From a checkpoint of a small mixture-of-experts model trained on Wikipedia.
Size: 11 layers, width 512.
Training: a variant of SOAP for the experts, 516M tokens, 7214 steps.
Below are experts of layer 2 (counted from 0) of a mixture-of-experts language model. Rows are named router (the router's row for the expert), gate (a neuron's input weights, with its number), up (a neuron's input weights, with its number), down (a neuron's output weights, with its number) and show model dimensions 128-255. Each number is 200 + 20 x the weight over its row's rms, rounded and kept within 0 to 999.
Before each expert's rows: "mostly gets" lists some tokens that are sent to it at least half of the time; "raises" lists some tokens whose logits its average output raises strongly, later layers aside. This comes from a sample of Wikipedia text that the model never trained on.

# expert 3
mostly gets: " B", " with the", " be", " pl", "- T", " air"
raises: "aff", "ent.", "ft", "akes", "or", "ery"
router,189,193,179,210,208,198,197,162,185,144,203,193,192,191,195,203,195,176,164,207,199,190,156,197,214,196,220,228,209,212,187,214,204,207,226,169,204,214,229,212,215,197,192,197,203,215,188,197,200,185,203,217,203,193,205,235,238,238,217,195,190,195,215,207,234,209,283,222,191,211,183,206,215,189,212,210,194,217,207,174,245,186,219,145,236,214,212,216,209,192,180,200,213,194,185,179,179,218,208,197,207,205,169,203,190,203,234,194,216,204,233,175,190,185,211,198,161,182,180,223,234,189,192,153,212,174,198,256
gate4,195,188,179,199,205,206,180,196,187,179,191,192,189,236,228,221,185,185,216,184,200,172,199,203,229,228,168,199,168,220,164,214,245,183,187,210,223,189,165,186,172,209,204,216,196,203,214,205,226,225,167,203,191,195,227,238,147,222,242,209,200,222,197,203,166,212,211,209,173,238,264,172,181,210,220,205,182,203,190,208,205,206,201,206,183,176,197,209,179,195,192,212,208,205,185,197,203,178,222,210,236,182,186,136,220,188,184,148,214,236,211,193,215,183,175,203,194,252,200,198,206,203,210,197,211,205,181,198
up4,203,199,186,204,158,222,229,194,219,190,196,223,198,196,209,227,193,217,238,221,219,187,214,203,189,184,168,165,185,188,203,193,197,184,175,214,220,202,205,197,242,180,156,199,165,180,215,238,213,215,196,179,222,225,223,197,155,208,203,194,189,199,225,242,233,211,218,189,211,169,196,222,228,190,176,229,224,224,201,234,214,187,231,192,196,184,210,215,190,214,184,214,190,203,208,222,220,193,190,223,236,221,188,198,213,175,229,222,203,215,192,203,255,237,234,185,186,224,250,159,211,190,216,193,214,207,220,219
down4,230,195,196,212,212,193,192,211,190,198,225,210,171,219,208,202,192,220,151,193,179,164,164,186,199,236,164,198,127,206,193,204,199,200,205,190,196,223,178,227,198,224,151,211,147,187,189,183,180,219,182,214,202,226,191,206,189,182,199,223,179,212,190,219,204,176,192,184,204,218,223,210,191,184,195,175,191,200,206,192,204,218,191,205,190,189,209,172,200,201,225,175,214,208,165,212,225,228,203,198,219,169,208,153,160,219,185,204,207,206,180,209,210,200,213,211,197,204,200,197,221,211,203,238,184,214,167,172
gate5,188,158,193,179,244,174,211,214,181,211,204,187,201,209,202,185,220,176,217,210,195,198,143,196,198,240,206,227,203,206,184,206,177,207,201,204,197,207,194,222,211,187,180,205,228,203,188,160,184,217,187,196,172,192,219,202,188,201,187,214,190,210,204,212,168,161,223,175,192,208,202,177,231,225,211,191,233,240,206,160,225,218,196,231,141,215,210,192,231,172,197,198,190,172,202,173,213,210,177,193,218,172,194,197,186,211,192,166,179,173,208,183,199,211,189,169,232,186,199,187,188,163,188,197,221,185,167,219
up5,187,201,220,219,216,168,215,215,216,180,176,224,195,186,208,193,209,202,214,174,186,218,227,191,191,205,203,178,234,197,187,180,210,191,153,192,198,201,190,196,200,244,155,171,187,183,228,179,199,174,223,226,162,171,197,170,193,164,185,182,235,190,216,197,189,219,122,208,192,197,247,245,203,223,200,212,205,199,175,183,201,214,227,227,199,212,198,213,216,251,208,225,187,234,193,166,172,209,238,183,203,227,202,202,211,211,210,240,208,182,186,200,194,221,229,182,191,209,217,171,161,199,182,177,195,200,199,204
down5,198,187,213,218,215,202,186,205,187,196,189,210,202,175,181,236,182,202,219,195,206,215,228,155,193,181,245,222,196,201,179,204,204,191,206,225,181,173,222,211,175,164,155,202,217,194,174,193,241,178,183,184,190,184,202,237,190,221,201,196,219,218,192,199,208,203,187,215,180,192,241,198,212,200,202,199,195,203,197,169,220,188,213,155,165,163,227,196,201,209,200,204,190,197,216,201,166,204,215,193,208,207,200,221,190,249,215,190,202,220,228,202,207,197,175,218,214,196,213,168,205,211,237,226,153,220,181,225
gate6,204,217,209,205,179,173,198,208,209,212,193,194,203,211,178,211,202,165,195,242,192,200,182,177,214,219,209,182,197,207,197,211,221,192,221,188,213,184,217,221,247,186,192,219,178,228,209,176,197,182,193,243,222,192,173,210,214,201,196,229,183,151,149,201,165,230,202,205,200,177,215,249,195,189,217,202,227,213,213,214,166,203,258,160,235,174,183,194,181,188,194,212,158,219,249,236,198,197,208,216,160,178,203,211,192,189,218,206,191,194,207,165,196,161,210,185,185,181,211,213,216,221,243,184,182,194,208,239
up6,231,186,216,188,163,170,204,156,185,176,187,205,189,204,156,209,173,199,197,197,209,186,184,183,194,194,197,197,230,190,194,175,212,198,239,215,176,215,188,184,182,194,225,266,211,210,242,210,237,214,204,190,207,193,173,172,207,185,194,227,217,199,209,211,218,193,187,251,209,165,182,191,180,202,193,190,195,186,206,186,199,198,191,222,233,241,176,224,211,201,184,206,227,200,189,222,204,203,171,191,204,258,225,185,181,227,189,189,201,227,198,221,214,205,159,189,215,226,209,194,225,189,178,179,180,215,238,194
down6,202,202,211,170,206,177,206,195,217,199,188,198,185,194,206,226,207,201,220,243,219,195,171,197,222,176,237,209,200,180,186,205,177,211,196,221,239,181,165,185,181,183,186,196,218,182,219,246,197,226,192,199,183,208,193,194,185,178,213,164,200,217,223,210,218,212,182,192,181,242,206,209,217,233,209,211,225,191,207,205,229,239,217,148,211,189,186,210,200,215,208,223,211,184,202,194,202,219,203,226,209,229,185,219,222,221,197,207,212,227,235,217,184,194,236,224,197,218,190,228,187,205,177,184,163,201,235,208
gate7,202,193,207,205,201,181,222,199,197,183,218,183,226,223,171,199,197,198,219,221,207,180,204,169,175,197,204,221,178,174,220,206,223,206,197,198,216,212,174,214,220,155,222,187,222,201,185,214,191,183,189,185,214,157,190,227,190,222,160,197,184,233,216,180,187,187,194,193,206,172,210,203,214,184,182,222,191,217,197,219,200,198,217,205,219,215,211,200,215,209,193,194,213,219,232,215,184,249,203,243,203,177,240,208,200,201,209,210,178,205,247,186,203,197,199,180,200,205,185,208,191,187,211,192,211,222,210,184
up7,192,209,230,163,210,220,205,207,182,201,191,206,184,217,184,217,225,247,193,195,228,191,210,182,185,173,205,206,201,181,191,185,180,195,190,200,172,213,185,199,192,182,197,200,209,204,208,192,153,230,159,215,191,166,202,193,224,205,217,234,188,180,179,201,218,265,169,197,223,210,192,177,245,212,225,210,207,203,190,188,198,203,194,205,197,190,214,184,161,196,222,214,221,188,172,237,195,187,193,215,192,216,211,183,204,207,215,230,197,175,228,225,177,217,233,167,193,241,180,199,219,177,185,189,186,232,217,191
down7,181,173,206,206,195,226,217,232,226,163,220,202,187,203,207,219,218,201,215,189,200,205,210,256,216,190,179,217,193,208,238,167,199,176,219,200,189,201,202,175,206,188,218,192,186,158,195,206,195,180,248,209,211,197,220,186,231,250,226,232,150,218,199,149,180,217,201,194,195,195,177,203,244,184,169,222,186,229,205,216,212,199,192,188,204,206,216,223,172,173,228,209,210,199,231,210,212,199,190,206,195,204,193,169,163,214,214,159,191,204,196,196,202,190,189,193,183,228,171,222,192,228,207,226,168,221,209,168
gate8,191,203,190,208,175,201,194,175,208,242,241,192,166,202,198,219,228,212,202,163,174,235,181,153,149,174,200,216,197,207,198,222,213,210,161,188,227,199,203,189,183,226,210,207,236,212,192,176,227,201,203,230,195,207,221,174,163,193,222,180,195,189,196,196,214,198,193,149,203,198,216,238,194,194,220,240,188,234,200,201,214,212,210,225,176,215,200,206,222,247,166,213,221,229,168,198,192,181,185,183,192,235,178,177,170,185,191,201,177,186,216,183,185,211,153,221,185,202,210,189,189,190,175,227,180,204,213,204
up8,221,189,140,221,192,189,191,213,247,164,197,235,198,235,210,168,188,212,230,197,196,203,178,194,198,205,189,203,197,197,215,182,215,219,217,213,197,233,226,196,217,164,225,184,208,159,175,224,220,203,206,189,204,199,209,191,182,198,176,220,177,195,229,176,221,157,200,209,192,210,196,223,224,214,180,189,162,235,218,201,194,196,197,206,230,188,154,160,200,195,178,192,202,216,202,161,193,187,183,174,186,205,218,204,199,187,237,198,212,207,220,201,197,240,204,190,242,211,186,211,208,209,189,158,189,204,195,201
down8,191,185,165,206,206,192,196,184,193,176,195,214,175,200,181,192,208,222,164,219,174,191,234,215,202,223,178,184,188,149,200,206,165,184,207,161,217,216,198,217,222,207,223,180,210,205,169,195,241,210,193,190,192,197,176,195,197,221,170,205,197,197,193,216,174,237,208,227,169,210,227,212,220,205,194,206,205,205,222,191,174,177,202,151,213,175,182,212,221,203,188,226,193,248,211,187,243,203,218,217,180,189,206,195,255,252,214,166,223,244,220,224,197,193,199,237,200,198,201,199,183,177,188,212,227,224,243,189

# expert 6
mostly gets: "30", " team", ", K", " John", "004", ", D"
raises: "mit", "aves", "bridge", "lay", "lie"
router,189,193,179,210,208,197,197,162,186,144,204,194,191,191,195,202,195,176,164,208,199,189,156,197,214,197,220,228,209,212,188,214,203,207,227,169,204,213,229,212,215,197,192,197,204,216,189,197,200,184,203,217,203,193,205,234,238,238,217,195,189,195,215,207,234,209,283,222,190,211,183,206,215,189,212,210,194,217,206,174,245,186,219,145,236,214,212,216,209,191,179,200,212,195,184,178,179,218,208,197,207,205,169,204,190,203,234,194,215,204,233,175,190,184,211,198,161,182,180,223,233,189,192,153,211,174,198,256
gate4,236,222,198,179,194,192,223,198,190,197,181,191,189,195,200,153,168,198,208,213,189,214,205,211,208,190,167,173,197,236,237,193,189,211,213,215,183,190,237,216,227,195,180,193,215,186,206,223,200,190,232,228,205,202,220,165,223,221,242,226,209,200,212,209,161,189,208,204,193,207,221,186,207,184,191,222,188,187,190,221,209,189,204,234,242,194,198,210,242,203,231,198,217,206,201,189,216,170,175,212,227,206,176,198,202,161,211,192,200,202,205,206,204,185,212,198,189,165,220,186,169,200,207,185,206,180,229,202
up4,194,207,201,205,200,182,192,200,226,233,207,206,208,222,220,164,245,231,242,211,227,197,201,194,194,191,211,205,211,199,188,207,182,195,193,194,210,192,234,164,180,162,157,233,193,173,207,218,209,244,217,196,200,232,178,172,230,187,206,227,209,231,223,200,190,230,182,192,212,161,217,177,199,144,163,218,176,215,177,212,190,204,206,183,196,188,198,194,182,225,200,193,173,180,198,159,221,224,194,186,193,219,225,210,222,187,221,212,210,209,218,244,181,161,171,216,170,219,212,222,198,190,208,185,158,189,189,205
down4,211,200,216,192,223,159,196,163,210,212,221,232,198,203,218,230,199,216,232,245,197,196,201,207,189,213,206,167,187,198,224,182,208,167,180,206,220,189,204,218,191,199,191,195,199,184,197,201,175,209,204,176,189,170,223,211,196,182,181,176,208,187,194,195,187,206,199,192,231,191,195,215,237,183,183,219,221,206,186,181,170,208,185,193,188,203,220,207,210,198,194,185,213,166,200,186,207,211,200,183,205,219,181,189,204,216,211,226,223,200,201,192,170,208,220,198,178,200,221,167,211,230,209,209,186,189,235,226
gate5,184,197,257,223,211,216,236,211,181,177,206,208,201,208,211,208,142,213,241,186,223,227,179,181,197,211,221,167,177,179,200,223,199,212,178,231,214,176,190,206,188,199,219,204,221,199,169,211,205,201,194,220,204,187,186,196,193,190,192,198,206,231,226,198,206,207,221,232,167,202,208,217,222,175,160,240,222,222,188,195,176,190,160,196,195,232,220,215,226,190,218,226,215,235,200,209,198,206,197,229,189,253,219,192,168,201,237,201,173,221,184,171,207,190,208,190,215,206,212,218,209,208,190,189,216,205,229,208
up5,192,204,219,220,161,220,238,200,233,208,205,208,216,203,256,159,200,179,182,181,215,178,215,209,194,172,195,188,207,204,165,185,213,226,171,204,215,204,163,209,243,201,191,187,183,214,184,224,212,209,199,239,181,235,146,206,216,183,203,205,175,190,184,212,181,190,222,183,165,217,217,214,221,179,231,197,182,233,172,189,149,206,177,205,222,232,173,209,215,168,201,217,179,203,199,196,211,173,207,193,200,185,188,186,215,223,194,214,218,190,190,211,200,185,228,206,176,196,210,204,167,181,204,211,206,204,214,164
down5,177,189,165,227,184,251,225,236,196,175,229,201,206,192,228,187,237,163,196,222,218,188,218,173,200,209,191,198,207,145,215,185,220,209,188,194,183,218,204,217,218,181,210,209,236,202,175,185,233,191,206,204,164,155,220,160,242,201,199,196,221,184,205,167,185,203,167,225,220,188,207,208,197,223,222,164,206,195,217,171,199,193,193,198,221,208,196,217,179,145,196,195,206,228,175,210,186,227,191,248,222,205,185,207,196,225,198,222,195,191,207,217,204,218,187,213,202,203,237,187,242,229,224,221,212,212,148,211
gate6,193,209,190,185,196,201,192,142,203,199,194,207,184,214,222,215,199,195,212,203,208,205,189,182,186,197,189,216,233,187,218,199,206,221,207,199,212,220,224,189,214,207,244,179,197,233,195,177,194,213,191,185,215,192,198,189,246,200,224,194,228,170,199,228,201,197,219,216,235,198,184,175,177,226,201,204,197,196,183,231,165,201,206,202,197,180,191,233,222,205,219,168,203,238,213,200,176,189,218,182,231,207,188,173,204,189,190,195,199,186,186,206,180,195,231,186,154,148,209,209,185,225,172,193,241,250,190,196
up6,203,174,235,196,208,225,193,205,208,221,233,218,213,191,222,224,225,216,173,210,240,154,247,165,172,185,218,177,213,204,184,190,192,186,229,171,181,260,159,200,205,203,181,196,207,167,191,195,203,169,211,165,204,200,182,204,200,205,154,203,202,184,202,253,176,193,207,255,200,182,201,200,192,176,209,200,230,182,185,216,209,184,167,210,195,187,201,199,212,197,204,166,219,219,218,183,180,215,207,242,166,211,196,205,197,182,224,216,217,209,187,179,197,222,193,186,202,172,191,176,207,204,203,175,194,197,200,186
down6,191,203,188,204,208,165,219,198,201,168,184,220,179,213,208,212,212,212,217,198,193,178,194,191,210,199,229,206,177,197,189,214,216,190,184,217,226,201,165,202,207,217,203,241,233,182,212,177,188,180,189,187,182,221,205,187,199,212,175,198,203,182,168,202,205,218,185,175,183,202,174,186,233,221,168,261,201,199,202,201,196,202,218,189,169,204,208,194,209,198,177,208,162,196,214,210,236,209,158,218,183,192,166,186,202,191,174,197,182,169,197,150,203,163,213,218,232,198,216,159,192,175,183,177,193,180,186,203
gate7,233,224,206,205,203,203,185,188,202,136,193,203,219,191,213,183,210,212,191,207,183,206,208,218,256,211,160,218,205,171,208,188,173,208,170,212,194,215,182,217,164,208,191,205,208,215,211,217,188,197,188,212,203,213,211,173,201,196,174,214,187,209,192,215,193,172,244,152,197,210,198,213,165,217,192,200,144,206,175,201,198,230,213,219,235,207,142,195,184,217,210,214,221,195,227,161,206,181,195,215,194,205,167,212,173,199,221,170,213,238,194,155,194,193,214,200,194,168,168,219,220,237,192,203,199,203,204,197
up7,143,231,184,225,215,203,200,209,197,200,200,223,198,215,246,188,236,193,172,212,210,200,231,200,213,264,192,196,218,172,183,214,262,206,214,199,197,214,158,203,193,197,210,205,205,216,203,229,214,202,190,214,204,219,168,229,178,187,210,189,227,193,186,190,196,193,182,187,224,207,206,203,195,195,187,179,200,189,157,215,207,210,178,210,162,205,205,199,205,190,221,195,207,166,186,216,233,185,182,193,207,230,218,183,187,196,197,226,220,198,173,210,175,223,187,225,180,215,181,181,201,169,196,227,188,163,201,179
down7,210,183,218,206,227,204,206,178,189,194,176,177,218,177,217,154,190,205,229,216,195,215,194,194,174,234,225,195,201,230,240,188,197,174,210,218,200,224,175,204,157,182,226,208,217,188,195,186,199,188,231,217,218,190,220,189,227,210,185,210,200,193,184,194,241,251,218,224,199,202,191,223,203,169,227,188,187,212,191,211,211,195,213,203,207,191,209,204,234,209,194,178,212,204,194,201,200,199,243,207,220,180,230,191,191,192,171,187,204,213,225,187,176,184,195,258,205,198,193,201,226,197,176,185,231,147,184,197
gate8,226,194,198,228,209,211,230,198,194,247,208,201,158,185,195,237,236,157,191,157,176,203,177,203,192,202,204,176,195,171,240,184,203,184,192,188,194,227,230,208,197,226,230,172,199,170,202,192,219,193,236,247,230,191,224,198,214,253,196,216,203,245,227,205,201,243,181,211,183,215,199,208,220,229,190,214,219,184,197,186,225,189,185,192,175,195,232,188,224,231,214,193,196,187,184,157,193,188,192,205,208,198,215,207,197,217,170,230,202,208,184,211,203,169,202,176,153,200,180,225,236,212,235,224,239,205,208,230
up8,173,195,216,187,191,210,190,213,198,211,205,207,164,171,201,212,188,207,218,178,216,226,225,217,199,215,186,193,204,209,200,205,200,183,225,216,219,184,190,213,191,201,175,211,186,212,162,204,191,155,191,187,214,179,199,211,224,175,176,215,180,183,190,194,186,206,151,183,221,145,177,262,194,205,182,190,222,192,174,199,189,188,193,230,238,178,233,191,196,205,175,198,194,221,223,203,183,186,180,194,197,192,170,220,237,185,181,205,190,206,177,206,240,211,194,191,205,207,209,188,209,227,254,189,220,190,200,185
down8,189,193,176,191,207,197,216,164,198,214,170,216,167,203,228,190,173,230,188,209,210,199,178,167,173,197,199,205,183,226,193,234,200,184,163,194,187,232,185,176,188,205,180,226,173,241,213,217,202,203,197,187,198,183,208,193,205,197,213,214,199,220,229,218,198,211,139,198,194,208,224,165,212,219,198,215,215,194,192,193,205,213,182,208,180,189,190,204,178,173,212,194,190,203,179,234,212,175,210,186,186,182,190,223,186,202,196,196,190,201,197,241,185,179,209,211,180,222,176,218,183,203,196,204,217,236,227,217

# expert 9
mostly gets: " film", " out", " c", " her", " / ", " n"
raises: "ory", "able", "ical", "iac"
router,189,193,179,210,208,197,197,162,185,144,203,194,192,191,195,202,194,176,164,208,199,190,156,197,213,196,220,228,210,212,188,214,203,208,227,169,205,214,229,213,214,198,192,197,204,215,188,198,200,184,204,217,203,193,205,234,238,239,217,194,189,194,215,207,234,209,283,221,190,211,182,206,215,189,213,210,194,217,207,174,245,186,219,145,236,214,212,216,209,192,178,200,212,194,184,178,180,218,209,197,207,205,170,204,190,203,234,194,215,204,233,175,190,185,211,198,160,182,179,223,233,189,192,153,212,174,198,255
gate4,197,238,163,192,165,216,211,177,213,200,192,203,216,252,165,215,233,210,210,230,205,231,166,209,204,217,216,180,250,211,199,210,179,201,217,193,196,197,186,197,233,206,190,204,230,213,187,196,200,192,179,217,176,233,163,180,218,198,140,195,212,205,199,183,206,225,229,181,177,187,187,192,212,204,177,195,186,184,210,188,224,167,211,171,201,205,188,203,195,208,228,205,210,205,206,192,207,221,200,221,213,176,259,183,180,196,232,203,185,206,216,181,194,208,188,206,223,181,195,168,210,174,194,216,167,191,195,171
up4,185,172,203,157,185,208,220,233,216,198,186,177,195,209,181,176,239,181,170,246,199,205,184,196,197,189,193,182,203,211,160,201,203,200,199,176,195,181,245,183,205,182,214,168,192,184,226,208,166,225,179,213,205,213,217,219,165,198,199,207,187,176,226,194,219,194,234,176,191,205,213,212,179,208,172,222,210,194,212,174,201,239,205,222,186,211,181,199,221,180,173,206,194,205,162,205,189,213,167,191,178,211,216,202,199,214,190,178,197,184,190,200,169,193,225,188,188,204,183,179,207,204,208,206,214,207,193,191
down4,214,165,202,203,206,200,204,200,216,215,188,241,211,215,196,198,213,196,200,196,199,206,170,228,200,223,194,231,208,196,229,204,204,177,173,180,195,189,205,222,218,191,206,202,213,187,185,212,237,191,192,176,209,170,201,206,209,203,170,222,203,230,183,199,240,201,182,213,200,202,233,173,221,167,210,195,211,248,193,206,240,168,206,221,209,223,179,196,200,227,197,224,202,197,248,185,206,150,184,178,174,215,206,198,186,215,216,186,197,176,210,185,178,185,202,201,230,195,239,164,213,202,199,203,196,191,211,224
gate5,163,187,199,155,195,193,189,207,196,176,198,192,239,198,202,196,206,169,222,204,239,182,209,223,208,228,188,177,221,214,195,168,205,208,178,222,205,193,209,236,196,216,202,212,184,186,206,215,175,211,194,198,184,182,216,203,225,212,225,193,208,206,193,209,227,192,199,155,182,223,232,175,167,210,221,221,199,195,195,197,187,219,218,214,219,210,211,226,192,196,194,221,165,178,207,211,223,197,223,191,195,188,169,193,197,172,230,216,233,196,206,160,211,189,187,194,208,209,173,198,225,213,214,203,207,186,200,213
up5,227,215,197,192,179,199,190,210,193,214,162,196,222,215,200,194,206,197,197,222,216,208,216,256,185,207,189,192,184,205,216,210,212,183,184,239,191,212,187,214,216,200,200,212,201,217,212,204,197,198,217,215,204,206,219,177,207,188,212,184,218,169,192,161,201,163,168,199,186,227,200,160,244,177,184,182,252,191,210,192,167,190,205,181,183,206,172,186,215,221,193,193,239,215,190,211,204,232,201,201,195,184,206,204,180,212,169,224,186,221,204,194,201,238,173,194,221,202,216,189,176,212,197,225,164,230,185,195
down5,191,163,191,230,221,171,227,182,196,188,206,211,178,228,203,232,219,226,187,205,151,193,234,160,216,217,236,198,191,188,239,218,193,178,225,170,186,197,191,232,199,206,221,207,183,208,201,197,205,176,219,188,197,226,217,207,207,183,226,187,184,207,223,230,191,165,227,230,210,202,222,189,198,231,189,216,199,209,208,181,203,211,182,182,204,204,176,214,201,207,183,168,196,136,201,192,197,184,211,222,196,200,212,196,148,195,209,187,169,206,204,206,187,175,203,209,212,204,190,209,202,193,198,198,206,165,236,172
gate6,209,205,213,172,215,189,202,207,218,234,181,184,179,173,174,213,192,198,205,228,196,230,247,213,207,207,222,216,220,196,201,202,158,211,184,190,199,174,170,191,190,166,196,208,161,165,180,209,223,213,225,188,205,202,173,229,201,162,171,233,179,217,172,216,191,222,177,221,192,232,212,216,206,196,173,239,192,199,192,178,137,189,199,228,205,208,207,198,196,227,212,256,205,222,210,199,206,270,222,203,191,211,225,210,208,206,236,206,209,193,205,196,185,205,179,192,209,195,191,210,201,164,222,163,206,209,203,206
up6,170,194,185,187,199,209,194,189,216,224,224,189,221,196,164,224,185,215,187,174,225,202,209,195,178,183,179,198,178,196,166,197,204,187,215,164,201,214,185,188,174,176,200,223,224,176,246,175,221,202,168,205,185,230,173,227,234,223,203,177,216,212,213,192,186,205,164,163,207,200,207,190,188,180,223,163,218,205,191,240,195,229,176,196,219,223,182,165,240,201,206,214,212,203,169,200,158,201,215,214,213,189,185,200,205,209,210,209,210,201,218,211,205,191,209,195,215,219,190,171,203,193,246,203,183,192,209,226
down6,202,274,217,221,207,217,160,180,158,183,217,209,189,193,230,182,179,187,176,190,203,204,199,195,179,223,199,227,202,187,215,189,226,196,186,224,216,202,193,207,147,223,173,215,211,220,171,214,191,195,201,200,229,177,185,216,173,192,210,211,204,178,195,200,176,200,212,222,177,221,175,227,187,178,182,179,229,212,175,198,217,207,202,196,203,184,256,216,186,205,184,221,190,224,192,202,208,194,198,166,186,188,219,219,207,193,197,179,214,197,210,177,221,241,185,201,154,197,199,182,218,211,169,181,201,175,191,210
gate7,194,220,203,185,234,172,158,230,209,229,180,193,211,198,192,200,176,208,209,180,176,192,204,208,238,217,189,188,219,202,218,195,225,231,175,232,191,204,194,238,208,211,194,225,195,215,186,171,177,201,196,220,203,201,176,194,181,203,187,186,194,203,172,166,200,196,206,150,196,187,232,238,218,193,228,220,198,195,207,208,195,162,225,210,203,209,241,208,205,195,203,199,214,212,181,254,185,220,190,213,219,181,215,213,211,182,166,172,182,181,180,222,222,201,199,217,220,182,222,223,179,212,219,217,168,196,200,226
up7,194,211,210,201,189,187,187,191,189,181,199,204,251,187,197,210,227,220,199,187,191,189,191,200,198,189,171,210,192,203,177,215,209,187,237,194,202,172,204,193,199,209,197,161,202,215,184,218,210,193,211,175,198,209,163,204,211,202,222,209,204,224,164,194,152,185,175,186,182,179,185,167,183,156,215,194,216,199,181,203,233,214,191,187,203,202,176,224,203,223,192,200,220,193,267,170,174,243,210,206,163,209,172,206,203,209,203,172,189,184,200,196,224,200,196,198,150,197,197,174,258,252,188,191,198,179,221,200
down7,200,168,184,197,181,181,227,204,205,180,206,213,198,206,214,216,176,205,227,178,221,168,191,213,222,189,186,196,253,200,223,186,252,196,198,180,200,177,196,215,204,214,189,178,168,191,186,190,186,204,210,208,219,199,187,156,184,205,169,212,237,200,167,160,189,201,185,239,207,209,229,215,210,216,218,162,169,207,193,203,192,183,183,226,186,176,186,192,192,236,198,187,201,217,198,225,212,199,204,221,223,158,193,219,223,235,171,208,175,210,200,209,208,204,212,222,202,219,157,208,210,215,206,250,204,217,212,190
gate8,180,237,148,184,203,187,189,232,205,181,223,188,209,169,190,214,207,226,210,186,231,207,209,209,154,197,207,213,206,194,201,190,203,202,240,199,190,218,197,187,226,211,167,215,190,185,247,208,182,176,172,179,221,215,184,189,199,214,201,228,209,185,187,219,212,194,210,192,215,191,213,184,186,188,164,212,196,190,202,181,198,177,208,187,208,194,185,187,171,202,206,185,203,212,218,191,194,212,188,198,181,196,205,155,208,188,199,192,197,183,235,193,181,247,220,188,222,235,207,256,201,227,202,234,180,202,211,195
up8,240,188,196,174,208,176,194,215,232,202,221,201,218,207,206,210,198,211,178,201,188,196,167,195,189,245,192,181,203,196,182,165,184,200,175,218,195,223,188,207,173,211,225,208,178,164,169,179,221,235,217,225,192,225,213,215,172,206,216,189,202,144,195,170,219,185,210,218,252,208,200,193,180,183,203,216,205,196,203,208,182,222,197,190,190,202,185,217,244,192,207,208,242,203,206,178,216,222,211,203,209,162,205,178,205,203,222,171,203,192,197,237,198,185,183,214,182,161,140,167,179,189,197,229,202,200,222,177
down8,174,208,199,222,209,178,184,200,203,203,213,198,201,213,198,208,195,225,189,247,200,207,176,209,198,184,209,208,238,201,224,208,187,217,194,224,189,234,203,218,189,215,234,238,194,158,200,229,202,243,193,184,206,206,230,208,205,224,214,181,207,175,207,175,196,206,220,173,196,210,195,172,209,212,179,210,217,210,167,191,166,206,187,152,206,202,193,191,248,219,227,206,201,203,194,202,212,206,242,175,194,187,193,175,222,199,196,212,199,223,206,227,213,193,181,231,184,201,177,151,231,209,215,195,176,211,175,200